config.toml
n_experts = 6
experts_per_token = 1
moe_layers = [0, 1, 2, 3, 4, 5, 6, 7, 8, 9, 10, 11, 12, 13, 14, 15, 16, 17, 18, 19]
routed_scale = 2.45
balance_bias = false
lr_router = 0.000462
num_key_value_heads = 4
norm_place = "pre"
attn_scale = 0.125
max_seq_len = 1024
Below are experts of layer 15 (counted from 0) of a mixture-of-experts language model. Rows are named router (the router's row for the expert), up (a neuron's input weights, with its number) and show model dimensions 192-223. Each number is 500 + 40 x the weight over its row's rms, rounded and kept within 0 to 999. Numbers have three digits each.
After each expert's rows: "mostly gets" lists some tokens that are sent to it at least half of the time. This comes from a sample of Wikipedia text that the model never trained on.

# expert 5
router:508518559442465619488424531488522530501530490466598464527587485498450570506458526475429502545501
up0:534541513470450480458448547525515450500494466480488526537512493489507479531553520476500556512507
up1:411550432478478469493479494478458513472486431464542542540571465485459547446505601506505475524535
up2:527482468480543477587562519513530503472567515425556600512540471388403602402591475425558496486507
up3:549493525449493494547475551561529553527528484542486466498457457561530553484494543453453517502413
up4:500549473497582500489463554510482440535514531509540516454574521455483463538467490463487484483454
up5:505531479453491543463471467504414499495444431516561504471506480458500499488496549516473464476506
up6:443614529522492493517444454500535540472445474537510532482496523531499545507529433498486457577492
up7:510547526497502503529530556468477515559535493439575497562497435565474557518542578413535507464463
up8:445448489504463585450583589477419471520545477393500456480502508444524492442457521485485469443513
up9:529517526477528527494452499493416433466449463494485540424424415513589563503448557508449476447491
up10:426544530546508532519528498521523490436465439572523477447545461557482491499429513476514462527459
up11:538521484513489518490517481559471446520542500498507443522555538532426423461468560469511422558504
up12:420452497487505486425496493468386516428511482496480469481556521504473420470468529428480574477477
up13:429464512467585561495442520508518461487466511491509512493503515602534499417549586500551509461463
up14:503518440422584525423491481542395528488465440499521529485512471501502458525528535526509445502497
up15:534534500552479556499508517517516489589451535476579499510516478474558493479570466435539562517415
up16:514454440459484519488479447420466513535503495532497532470488513500555444522527477503523497480523
up17:580500530596545487505458516494449468451536520493522535512586490519441488481510535510435464483445
up18:508465416420467558552461434477476462529462461523423501525522414528464514483429469492454530498461
up19:578578552569568525491486447500485490493467522477513543507504524481573476426485552500542481406387
up20:457464520507409489536501477511478502433486493548534485516563564556475445505497560509425563489482
up21:517505430547551426467423546527476460498534436478478558526419496476540433535458519509520509474482
up22:453545461457476507489556548500495504543483549492520601490481499489520515522508490462507490547600
up23:501475519461383518470504491545440494473555468471492504586511526471421471492449519473391513509533
up24:546522542494507437504492541527526449410486517512554513507477477532467492509467489433445469494575
up25:498568512536571513454519467513460499521537544464410527492495533515578408500467498499449511520500
up26:432459540512551457558517531526432489455421473418430528479522496495505507452463477502561534531475
up27:526540483477566449483486498596470522468479473522509524493501473482499540458502530491516466548516
up28:469489423521421514524501509558485541436473437536500489551534466515465532435435474513587503459418
up29:512591492519510540488532490509548445432508489568535477487486508521439494544491526509512545477427
up30:455514523519574444467445489508484442404480405485516423515554486537439537497550537472506492494517
up31:495455460591426495525534456449447496464462464502519530469510440500503515488489520467519576494520
up32:434498462536495514534468481485488448435472444541556512516542442477425580476466523501544483560505
up33:505443481495543478405556495528502485508493506522492505470521570517491456411499496466523570497529
up34:498466510455456549480557487549473475533492463501532557552529455467515499577477427486459519516520
up35:498562503496488488513528497446521463489465469516588506509497463501440538520486546414474478529562
up36:461537502532604540468494472538498513470437414528476512533484481546443618406532584479538498523423
up37:486536513541554521479549486482407521537516547475511580512474526482559476490484442475474524515492
up38:448505489456499484523508473568512461518541468574404461501579442524524524533490531516446506495505
up39:508479530484545506474558532509517472491546489562550500456542438495516483493562559392521459567468
up40:561460461472468411584496529480484447476535474526564473551540583495478512488503491473524504473443
up41:503479456468573532453495491416537480468452565495495518442483470496525468548522543536578499479501
up42:499566536488484477454493489533471467526473533474532525474409527512506525493442539484587448435534
up43:494530459565532451439516527532492428551464405541508475499474452479503510471473501447577430506430
up44:494485461580493564448419524491437495460503509587498434493507568495534423451524559473561520424467
up45:478492532493570468534496530457502532503514444545545539400515462572488479498438497443506467559466
up46:530533470483508525457532528522514504466441398467504602465550449490469548529517520509504484559474
up47:436571477537486537508497440439473535460442441519507495506526547498492531456540509523566482478458
up48:490542481549503490517517442499514457428537482587460491486484497514565424473519524497491485497480
up49:449543476567497519461518523470483444488497511574491515527548490537511558483508464545588468542395
up50:512515498441487511495488483522580380500436503590486481465471514541471503481515526475455545497491
up51:500550473447575456522495543485482551542448439515517515529491527488505495526524484501530506505477
up52:437438447483482520518491531556445449543543466458564509559502535518515507529479447487512592531487
up53:456462403537470535494494488541494428477430469557524457501531457487498510474495486542512540531540
up54:524532409579621559452500444537491434560502471515438527414565464529520505504493534503472485475496
up55:459549502533516463424489486606450368465445522548452462536541544525512506511447466510566431485624
up56:486417478461482502576554488498502504497442502539487434569582520530464451453465491499571363465432
up57:517540502557520557514539520437477477480425495558497494453573444481561454502485570499471501507472
up58:463503486518494514435530475455506507491441435518470496457524412518487549527380500448500523512523
mostly gets: " name", " x;", " Barry", " Ross", "ization", " Chris"

# expert 0
router:451429524526511545429491474525499497507498506486548494525519529525565564543458400472418469485467
up0:398467419513564451441514518489451448521479525498501521486499486523582514496570516508521526492524
up1:446506522534496455437488421577515412513447497567445447505507473555466471494511455451526515430506
up2:488507530482482509476474426469509513525439467546514583512530533537434544454510480547459497462416
up3:474507460471535457590475468540533488460479498502459492546473605570526500495472479493498491596537
up4:530521535525472509442496453523475481357502470546520538502509487547426509470532472495534508497485
up5:462529477513507593603491473466487438415480507471619464519498432529499500511461502517561583440425
up6:473447450461518512528522469508438477479456460517524477476526492533535515486456483473513467484464
up7:394575442471509489456487518509488452607461498527481460469502474582565464452521520468412574490542
up8:443541506580590414427533455459506364547546526516447440511469438540516525477481533511515470590449
up9:438518554566497516473492509528405512485500465541463553477545453542437492489585526488530492498388
up10:517506455528471506505505520531528482502540458480460539475503522484519519557506468523523547519537
up11:514420432466557506512514568467587457483455478483532505536454489542569530508520502475482504558469
up12:486508460478491448450609468446493466470473546543461520489471517510573443500542503501538499448509
up13:550539546511530461470544523593476539512502508552454555457438512485515472530530500509505600436488
up14:508485519554434454470404475511520438469489528478516556601489524515488423496508474486515457453489
up15:549496437545447488443463484529469524469478465501558577490508543525574540477483501494464532511505
up16:510463529497476442520501535543504497454507493516477480506560504518461452450592484461516473433495
up17:506494448558520514487552529526484492451518477498495526502486550504460467482483534461570521506510
up18:550521489498472500482545481507408433443419450565482604399532485478578511503498515447527563470534
up19:518464459497501538540582450494490565459488489468534514519528517496484522503428502492512436523476
up20:539531449455587461449555531532488431541538483523504516539528536553495546460439561468517481515390
up21:559482415543485518458438487489537451474520440481467540519524567522495520502553514469547490489576
up22:474482503521486502570543480504471482477431490465550436568521421549506506435433512442577529510558
up23:488504462427477557496482431476464436601436537506519498504511524545498483522484546463458537463534
up24:418519468485484511488560495515429487546438487471497529498503416514587524507497486480524513490445
up25:476521525510494506508464537594528467461446482469509562530498540459469490499572476444497528539473
up26:511489398540583414419499452501450462516465453532526501450484542517571507500548519551484502473538
up27:537497530508461525484482493564467458589480471498554517496488567539530451491484532522495487481510
up28:446420474508523494539520483560479450520512485551467508497532498531487498468493506486442542532555
up29:520483523452549502512487518536421542549402476603476593494502443502495529462502487474496475458465
up30:421475494522543533503512556581552431517537457518544569522532518526544522559514515518528458521523
up31:517486493495519485449577411553474475487521424469548478432545436501524474461529504492575524457470
up32:477530478493507546560430451486525529485492426534516566549477556445512448509547522526488479471484
up33:463507397572460528527514480512443465506487463523491495465513514611592527478435501444535492561476
up34:454536494519461502475517466528473495506425533500473515552439480532505488435590447517528453545477
up35:446527397468548458514546529476509458480565460492484591505489526504525527437533499509512512464476
up36:466486508509572539443497485418454505420455454505506484436524506619500444535553487486542445447513
up37:517494514506515506528536521545405473460440459515492526475497449529499499514477563499420582503512
up38:476543490519505434518607470456436442515472437573533534480482430505486484558547465498532520471493
up39:448535432564490496509535489561521516504478396556525554472502537490479572483548468496484541534445
up40:443487434475508542574472559588485479524510483538482480465484514504531472446468509470462483488475
up41:487506497499567533535515405600459496530472484492481533557469506494508481452492499492462539483521
up42:450515447513487439477483458450478515408474427512513517622536500556524573531456402479446489535489
up43:555505508543502463441550508484477474541517516489444488496516522484473493528565529437447470524548
up44:525548487491435549432520504484470456490506481497549514497549434509511489472503428494423474438433
up45:500508509575513492463459448488428508458424467538486532514488441500521537430527474522567551487453
up46:468574527495471499460514512468470474547437450524453483491501525540528566524447579494527476506508
up47:448524446503383510478506506506552474384453559498531437547527486579436482555546406437566489474450
up48:524478451463450445463525491538479516535492517513521519480425490580532539467429509491541504484523
up49:506495518497535451486535483555485422450555484543489451470483521509482454457470523493511535467454
up50:491437466434531512397517567532432443512551474471493448482525459538500525479488561496501408448460
up51:432455499507534611440512506466562513480483475564571541539569511497509511441477471483507471509443
up52:460545435526549419484499475474447479509459487524524452460465540487504503461607547483593510441472
up53:465515495514583624483548473506463522503443447612494537544465503577514486490530531514462521532502
up54:446422496512602566471540499511517492514473534515483491483489473478470512489523509458500471509478
up55:461482470513609490479563440499498426491420520487486546512507523556514542496443497500503482517491
up56:448515540497510526503524479475500536473495499478498445489511515540528499479484540523559578484477
up57:467530521509484464500530464547479497491489477565453463501559577590426473484459522462531528546468
up58:491535464510519475490446458472512447550517376526487542470505574465531511515585543494478457527463
mostly gets: "The", " York", " Country:", " MPC", " Born:", " Liberal"

# expert 2
router:429534532562512494557531499541492525461436527517514489488470487527438431380538452508463507426490
up0:491568511487527547451550426462481446538561520589530516536545510513528489437613461508480466440500
up1:454544534503516526500509510507516478493513484519454487465489498543500484378409594502542484478458
up2:433497526532481503480471462561470465446480526524484450533463534542523500512441635470438452491469
up3:491433540504441545515477553474524510464493462503501511507511545555510466465425492454518464496440
up4:563519464510538517522523585525501445527477492523470539482461471528561540477496536479489495518472
up5:507530514500467559501533556491485411498439438519561563469503506549609500500507472453443513443522
up6:485527520591446501547573554528540564505518441584498563387509533487453507497453496471507495567445
up7:498443397477527463566468422486480445517492513598500494548538443547515551446455528476536549494407
up8:530485520598468532599560482460386524418431474606471578457473475572501488522504490529466458470530
up9:517459528497517539567522489473530494429459468564468546507536462536450481476467586517514517440410
up10:429595497542493478527518459554479457484523509509465453479472514556446490444476484522539472522517
up11:506491517461498514424533434379558452531458472474496507445503469480449547507415422520463487502544
up12:486502486561483540421477477522425529417548524434493546461426485546492461464487483473513484479459
up13:451508402530522414541460437577515488514439446517509568464484508479469485482514459480575499490441
up14:475461449536441486500537494445495499537524498552467528520494503484470468477480523494595511533513
up15:477520490550510522546527522485503491531519471521516513475414455505453541426477458471466465442510
up16:521539480491515501530557504520432422525464473490516534485457509538504411467508551485454511524561
up17:430594506510507477479503461481520458504509466521505512490533481491413522448393474501561536484538
up18:554489476577477491589558497546452508533467480508511440506550428529459531503535451524467426542555
up19:557536500527505449474489506577465548608496527504466524528501582496513480530510511508456498393491
up20:432551519535414520494564479467418512444483434503548502448504568478507523473471516490452450488508
up21:532520499521503476519448461530448552512470444533480537557529452518506468460553482461493520457460
up22:526465480527509491398577504433446430464447458530492546535559499543449495553476486493476487566599
up23:488540416471432560456444535478442531504513449486489512457552502532455489472543554480491448434489
up24:445494459491533553431503559475547526463516448453476537408461499461494511418493536501515436509457
up25:488509483505461532511555475485463537475521476511493500491481582464423540506466545521545506519466
up26:442492503509492494526534574535470451473532457483499473466501484522540524438428521482602561392468
up27:476447509515516459564527521564512535423475499391516480516523535542489569512555445461476532472428
up28:440480510525475475538468520536553461464546509533522483555533456465408465493428497468563572443443
up29:460502517483457489555501524515451490475449426513514511496472543447533554441453564539560506515483
up30:548515535492496553473443525406424486512455524549475467561475463544472494528495486500513459537443
up31:512472468543607520441453418505451459544502492488490534456547498534544450496413514479424581557482
up32:570451434537526508471527540524568518429498528498486528491524499530468500467465515438489539391443
up33:492526503496517531490550464493515391495482502460522512504501434479477551471547469499483589487534
up34:513457483495468497464501460491542515448459453468464516513522493451480487433535532495459530425495
up35:502500506576482542531525520595447503531504467501534532476543513546429491491449445468493447422519
up36:526444512539496440440517459486565491432486473488470538476521504484518515502540525471513470582485
up37:540520445485459480487522498494511478447497494537480474499529533510430491457506552473495484386458
up38:556504476542511503455547470546445515409441474487519537459509455434510454525531497515440467484419
up39:483431470481464499456482469487483471505541443480539419546464486496516547446495556503545602493508
up40:529473526494517543459478480517569521522519510498483521478537473527502456465473525471513499409453
up41:507473492454419573482494585460523503493443523438519546505566485468490503463500473492536496538499
up42:443494458481500514497388482484483463488554513484465474424495510467429509460477435510525497446510
up43:457545537547433501436464508483492567450506513524511560504466470545525464529571548475474437450411
up44:523506524580469473546491508512487461503477457467524487476574470565491571493529539455525482491553
up45:531552476509482552547568503538493468476547476545482554509517448548463628555433556487524506503428
up46:439484521578511506480483450556477458542415412536533471447524491539544492431439488486608541570470
up47:553512408511524501490497494408541440372476520521534569492527557492478479436474540459471586498465
up48:432597486499490493494551500564583512491449566478485516447517501591520480456459494449531577450510
up49:551440483454510486490447492523429484499530490478469536508466481450450523465425581495441519552537
up50:495479552481506544498482478561561504503509463546493566534528501523543525472446431486557491498473
up51:483377554582497524569498475583513470421534492480476533451531508463537618428473531460503497464467
up52:460468421483533565513552537437439481517568489463560525448482430497499497506546484482555476458506
up53:530527522515397435534533476495514494511497512510469534481520468467479514536503531462518452515495
up54:456512496531494506527557569574454484511490515487485522466568435558436482495498535572463525507522
up55:510548505497515452489465483423508472495462492549516512514555466539542467573498509471532515513504
up56:519585454501473550490542489499499515488480481566488509491461559503482512549502522503552471481532
up57:595534555510473522515552541526482424503502488481479479550468463549503480457460485444496522506473
up58:506557419576501521559541427463469457485436502547553477524558523546444445532510526503524423475441
mostly gets: " \"", " J", "v", "r", "l", "sh"

# expert 4
router:490460474488437468505467545452444462512546457506463513471556510482518549511486589510581508535567
up0:513485505451534464494471439503384484499457538538462455461488484510523493487548524504491543497448
up1:530517491511455521479416496457522401497491492488499493545468478517565535467542484524545514453413
up2:530601554489550553456484496494453464484422473563541521507491503451431509476423496469480466462543
up3:487478446510536496500519450454436519489522488525461489499611465489453523510461470471512414553503
up4:559472457469548517503513538556485470453569471526494510502499578508595504556465487514529552533451
up5:513459547567455472380512528492443473490488471546501541486502528518522495502497521474532517496459
up6:523448496535591458549486479491562498499546537568527458519506546515483470536497550493409495533530
up7:471496523493494474516546584453477458486465525525550516541555467512515506455556469507540473502478
up8:474542514553488515459483534528490469532497514614533471538574419491470561507409487504508494505523
up9:451553495519507549435428471480468496437539570480484547530481552554566494455475543515485528467472
up10:434526481478501486538505494551518520523479463414478515522480450503501544554515411477539534463486
up11:562484518490447470498508576576598541495501544493547452544504466578496452451521477463485516470477
up12:483460423547473499484459452541507497474462527548546469506541483520459520547490534450515533507490
up13:526478505574434526482479464572412441559472498556530515543489522524430507399530492506574587522525
up14:492527519448492500479555553509527543428526468533481533491473495495418518508499491481589496407470
up15:486494550404478427491554543491560495502494489543481560490538486542445502512517492462501477454510
up16:488495533517423532529508488516528557531429528476479498532555541480541494521471504476488562485450
up17:583507434461527465507513580535496462489448496497486523534510503424415431455527522500511479434530
up18:451533510496525474470515528499445423515461461514500522511460465494533457480493522505456542536528
up19:476530489531547558483504382447474452461464366517491528510541446551493554483440508541508513566514
up20:533471510489513507469492528491546524576486517471502541482457517554507501590408481459534495495506
up21:405565448473488487480562514467499501489553534486466531479512505537472520459502489467572544489497
up22:521423488511446479470447530498475496523507537569474500455550459587467475534447505517450565496470
up23:472569498492497489529531511439557370453473444442477541515490511496536531452517493498528555452464
up24:558510511474486603543505563545572488470500507547536552523520578466497528530474537497483483514507
up25:586539512429410440474491490445508421505430490554436539480471493508532446479515520499549543507520
up26:507470457579473519450504510507465453495484504533503494492552525492456493522489481465501469459493
up27:478528575615500523496543522506440540488448473539500531512534489537499509572527490462529489484600
up28:508459387545434561537443505493493462500455439519493587517506472514524566532480491521525441510476
up29:477525519508521518474534514545495454555473471526481519548460518530555500518556534516468568451561
up30:522567544432477472417488534462448580456459434462517490486591494532457517478495499516516452512496
up31:484541457534466473500593539501473511522539474505482487516491568569463506497502511531514418410533
up32:596459504493474502552465507423473432503506462486518534451550538498477491453506509514495472522461
up33:526498470470457534551515454531424484436534503488455404528577449578440498440521466517521452509522
up34:471505471479536481438455486469481508515524461527486565438456529522560492513556543510475543531462
up35:441565479486474461491534457522524501536483565527548562468528432478578503402474537489551460513464
up36:528566462532510609550546521583579518470457456484518467475519523478504478564500457463466480448581
up37:461497529584500429510476452540480409465495432591521490511538373495483533486521458494493548498505
up38:520451447514502530480531570500550532516435438510510484533532480454427470467495461537517481425466
up39:523530384496461466512505559503500407479445454533537523467576438476455480478528477471510469512501
up40:474568468527477551461533459484446493537451503558511511479532515492505466434522532569531501534471
up41:425483515444391486534546494478522492504437501479526490497502482492509596522486534462585480486436
up42:425572452558516546522556406525457462520423472499467466468505494466504499465526541520447553479459
up43:455527524466570526417481539567428486474529465501528581507577484511476507488506507515464490445463
up44:522464521469549506514496473501483484543463500515488537501460454574450481476494532477530465439513
up45:516522465528492472510524567447542460457463422506449506499517532496465509492483527518502548501468
up46:486540498513412470505542535480450467498564461600493464441464519528472457501506523498541512497536
up47:516501481495472457551481467422562532546459545506478478511456464462472462473504451475517480541501
up48:498416465591507492525453496469485433577502430554494554500536521512569503561579546490584516453476
up49:485507417587490559511496572483486471506471486495540509496518448511553513521545459460492470409517
up50:516548479487507508542520527511520481454488520528485513568509512560509465441448515478485522452496
up51:460536538462394479519486467454516564448416505522528550498523555522452531470475530501532531489479
up52:451512523561460589479558472447474475431440483458508490495535493464464465519460530557492475476557
up53:479534476440513479497568432523540500505503530424484527513473502566515498478519494465506520478477
up54:437452480502533510461517475536503441409539435528537480509554459498458455495505439494496542535469
up55:528549485557517482425543472534534450511445477499480525510496513498551474478501544450500475449517
up56:467520455571506472536532532524474505510534436537536508446488483530513562493536557491544569463531
up57:468417473428490452460515624487510539510557513488538489564532512606520548520461440447552490448527
up58:507488429488483482527500474459543474568517439483491498584550521496509508521545477502505479514495
mostly gets: " from", " at", " on", " to", " for", " with"

# expert 1
router:578525462462507495480475448506517454570476569494518473515472471526468497572497566527544485507490
up0:514491435525491462522562484508491535505477532545495486438538476454515519446505490502490483436429
up1:527531446432564501489501545560490521423527536474537529456453502565471462538498433497481497466487
up2:503465457463479493494495404530499504554494508515444514453538456416534481452510461494594503503573
up3:509522415592512464517533495470486404472479494504461511521494467546489526525527453534495474483513
up4:513530466517574463524494546461473405405456473530465513514518517488495469492587505474511535545500
up5:488553536508568474474555540510450490505559522531559566498470428559499477476463523502550466461517
up6:493531514511543512513543531569496448471477502491505496528493598514470439468462481468484570511529
up7:565513490511459446466530488570514485489474511545467496498476468516506405476565551504494457466519
up8:479489575503570436454514567504453470579512478539544525515519525457488512486480476479604508538525
up9:533481546454531458491515409518545479482510487531504540504493545532418504447513460476489435518470
up10:418559487465465504532509501526430483479592495538537499525498452480485558542446466475486479493467
up11:440507525483560521436560461491475449563479481565498467497446505565553505479464565461533445481516
up12:495528463557553494497542481534533536498396419521484462559525502497474495531506498537463506490429
up13:495547497594525493467514490524455479465490437443522503486468496512458430506446443492537502486510
up14:523482470485490532436496496555470529415462448509534507510492502584485450519437505504511503477487
up15:505564514472512570485554517508463554466417502545509457513499462560458496531459548514554514546453
up16:529486446541492520556540446450522465456472477475473495470589493498507488496445524527485486441474
up17:481545552522372537550565475465472517481449516504497527447537446439505494485444518516470453502495
up18:510546449535526569553449490518407477501503543525518532435618478570478532444473573503554528546509
up19:530536484476478502533561519457500437498477492513474476498508456505512512450469579508552509434551
up20:546530507552530514451474493513550429534563476556475504481452588542497502505484544505490465542472
up21:577468477523500571490449475512524532570450507488437531493455486530509522466507514474490437393477
up22:474525518488534500502502432461480462508507477470502534507541469568492477504488505484553553506412
up23:485493474480480463509502489505555450477472429543521531502510555468481408493509534505533456504477
up24:401553441458491614519543476498428475580497445472498522458514497497540482480452558476579440548461
up25:471493512494527547506573492489544536506404460521475536505514476516538518463438548456536457478452
up26:431475482519396607476520444488546531459453502528529501468555506547477533455478563529556544444441
up27:427503449511553459473463512537471537569543517490564540504498521571536485476521504449457568511488
up28:545461495530485508507564525496501424410448501466485442493547456552549496457472512489500538513505
up29:470446499480528563521512566457538456477532558565445466537483540505601484485520528502468538481506
up30:565504442413468427488555507520550537496488521569510536482444478512503526502559515479513510522501
up31:495529503434502507457514486619477415446493514523548494495512574561457468497495528489504454517534
up32:561465464474501529475515473523453514555559529446474477474476566449523469502466555452575545540509
up33:480558492525526460398487456492555482498508484438525503502461493499542465466533596469485592522474
up34:454508502509484482517491517508508490501483535502516447553448444565561516462519505486487383462482
up35:519498432501523502569523548526452450524550451524435537482499508536476487409532491507529549504472
up36:463508464412556475514545435509507412482568501486505547472488465551536423475535511489510449483458
up37:516538449401560480426554504495529459454574535528501546488508452495564521467528590480562477471418
up38:423562456559487481520460493547473493473477425464483533490458579479493543507483547506543466515475
up39:514498512619499512466485502425448484544514481474481485528497572498440582457500522508542477483530
up40:450479532539541482560496482473556474503420451501505478468569424580524525487464501476533529548496
up41:535462460490466582494494489521498422495476502537488478527544529510500496494510531502553540457519
up42:533543479497565553452540584521430475463441481502556490543515484521456579522560509479523494493445
up43:462548525490551459491498504495532488547561511492458588529522500538484457492452608489497514461513
up44:498475439469517456497497520493479513479408550515566493551505537450509539510499559472554505519550
up45:420465458562502512497518456454580482473469516505488518483534540555529468458493537514453541499437
up46:447529445469592462440468519532519505504493501453516505499472526516426421469479460523557539462460
up47:498502494402480446488534491520431474562503493492560508481468425615448480480567516483539512471480
up48:447490486488561435429406529462531422408529505498496499486481545493536465496492525479454512532501
up49:527454476551518516450565546529487437432474488516499467533473467489480480434531416489501501545493
up50:549543490545428479530509493558485455499461501573540496446453451542454412528490489483495508469480
up51:512480460521546503502535536430448404524501568474570537502523511575480525513519406471542516523506
up52:524506480569508424433461457532563461441439507537503517471479477486497490449445475485487443531490
up53:470508494541444537512525444497467558443458468527541486469532479495444481522493530480556535489505
up54:476586505500511474459549439597470464513445431475433546478463472505525485535507572482509441460529
up55:402505483457548497490486529432478521563455487529484461477426414434502447453500505507540555547453
up56:481573516508474510450530471554553458528418508465441486505500537519586528557468499498491560492488
up57:489561432528431532432532507513464465510462523558499548491449528527447464488519551509514420513492
up58:466547462490573518480523470517506508418478498565532481417492521498463475435516499497449470483443
mostly gets: " A", " a", " this", " his", " An", " (A"

# expert 3
router:567534464463543435508552486481547527473543439501446553516421543453540428525530445498515516558482
up0:495568519519546508502482493504504470500526470491525517511561555494514527418526529475486460533509
up1:444444446470487443507540550481440469462550513543520475532526497477499534469440547438538471482475
up2:517495512527487516494493422518492446450498472541461539570519465545529417474534525495544524546512
up3:505580498461463512503483475584452461458482437515457572564520456532467522464485466515492483515514
up4:468545528474443498548458525493540509499444469504465515454507564460469499474488519452515490538504
up5:568513510477558449419548516525536450450465545531469546473449525576469445486513547511547543514485
up6:494499439594540541527556539527480457534407463492503518568465441485456511542516481500535542476489
up7:476480454464383412504538539534521538515551417570487542506470512498437429485520556506574523425508
up8:513466516446465464449562443540564552507499560460528477550564484530393488502529487471451477476516
up9:532558495459494478477475445472445502492475477498494586488532484530554478518471569477488512437502
up10:527475484550520486435552600570536444556466436514465515513463519556494460446480549508495631487464
up11:487459496441438435388571542552544432424505434520529548499517562539489479459461493460504512517472
up12:486520521468458585488500532517490495586508518476511544530476550496494456553452425455506452551412
up13:485519506479432487502532447504562444477508451578461586493551472564500475503512545470525536515480
up14:498540429470445479490550514509537499382520453506463592509480547472530465530624548497507533509496
up15:539563496489373469508508492500468521457531547460461504475444517568471547461540486487510558504457
up16:505511485586527540459509511546429520530441441495493496546481513498493478515440530508568571531504
up17:480501580554580487530458441470533494428504523443531506488553492523487561501486441438504463549556
up18:484551445546436534480465462587519526555534523557449486496476514513531509459520523482522544547476
up19:534476545545524522512488516572464460532480549504472489552519477495513439504512514464566438514454
up20:505471564499458512460550519508584458488484488508478528499477522527553545550535472502566504489506
up21:517498436470508498579452504469475475457451522500439470544503507525428515495502581488523530518524
up22:434506538498458496445537552516522449500509473441522554544489539501534553497494442497401522447505
up23:484473445550424492497511500459471432416473451502469539479591524500543483491445464485464472467518
up24:530499523524497514434468499525532533456510512517558520528498516496475516489563509472426479526575
up25:565497465479536495494488539500457528531486527484465602492470552521501451515500498505482533473488
up26:473445580502570514530476500440461550465516468558446486523538520509467447450560488513494540482466
up27:450556474575556527464517460413486495485432437482567560466498496502420481510506470506500473591486
up28:494521533481548507525522534524529465460509464524552506444504488524538512470481498448513469577444
up29:458526457549509458547476545506531549477449452563518566564466446475490528532566542440552519489497
up30:451448418434465560531517393482547514404539460558522516456505538519513456445431444480558542480562
up31:534486436501482462454488489532502532526550417519496568486540542425499481513569466518417495518566
up32:468497412464586478571569457454509463562540505509556495516509556552478465487563491511504534433447
up33:499467449566466468460514504510474480404476535481476555494499505488486502492482514502493544429493
up34:491572521497516485551496532499546492487501463498524626521473452484458526464491539496434518507496
up35:561495473525499489458551512524542517523428452535441582503508461482504435544492515485477555443502
up36:462518497472537527463536527594542436518535497527517475463494435535469431463465560497517531597515
up37:464494511516546499489523467539529484473470453525493552550488475507536514498545509517470456439503
up38:469539502470447483534473524612494464395510477544488566412538488528511517489441555477515525572567
up39:464458428425449576582580473485471551506456471489534458498631505450497549497434480474527460502476
up40:517544440498486480523542503509525467456481494474528515525486497513474476451457509466526565497436
up41:511532459496513479463487467552440440534453487535477466539485434456466440481541421499498461480505
up42:520490488553454503515549513536460444472471416477547502464468498438478444463528511490571492525534
up43:462484479529495497515471487583503573435467465497473492520479456540520531476464484502539462503564
up44:516552443516524530468514387482514518467488421561522529450494489465520401466527467490536482476540
up45:445497445530448479514472463499519440515522478429499526503543603525465490529448471449491434547471
up46:530537558553500417447451492595480456512483483503493510454493473556487464512495537494486448526477
up47:535473426451508513508535470458533497564539421490437588467552433457488482489519541484433505583524
up48:449529473427512493531454514465475520531483498475487540433517490509454548536514522500507541489471
up49:540553483525501488397442440476548507498436449448540518556504537462524435544610498459546527533580
up50:510550435511452517456550473486513479501558514533460607515535515510519418487474560472506521465555
up51:485527463518540503503479456564470501458464440496507508517549500497510525472488507522534425551489
up52:507475526497547453564544459477492504465512498519525522513494499521518477436519455459469507536422
up53:500469411504506544421545505535448490554473418463453524476469507507529456473505431487562556448477
up54:555557501484542484494567460479497477457496474504516562568453489530609534535460481461516552572555
up55:501468503559489475561534452479502473536437525565509564489544410555568488500529469488509487492515
up56:474494468474432468497437435508534498469461513558486522455546472473523499533516448475505571457556
up57:526570439504521510524572504454452482447464498477443563491502514463466441483484512492581564475465
up58:572549480475571465486496528494483485547463529547427514480462465478456468506490538487490504541500
mostly gets: "%", " million", "′", " many", " three", " five"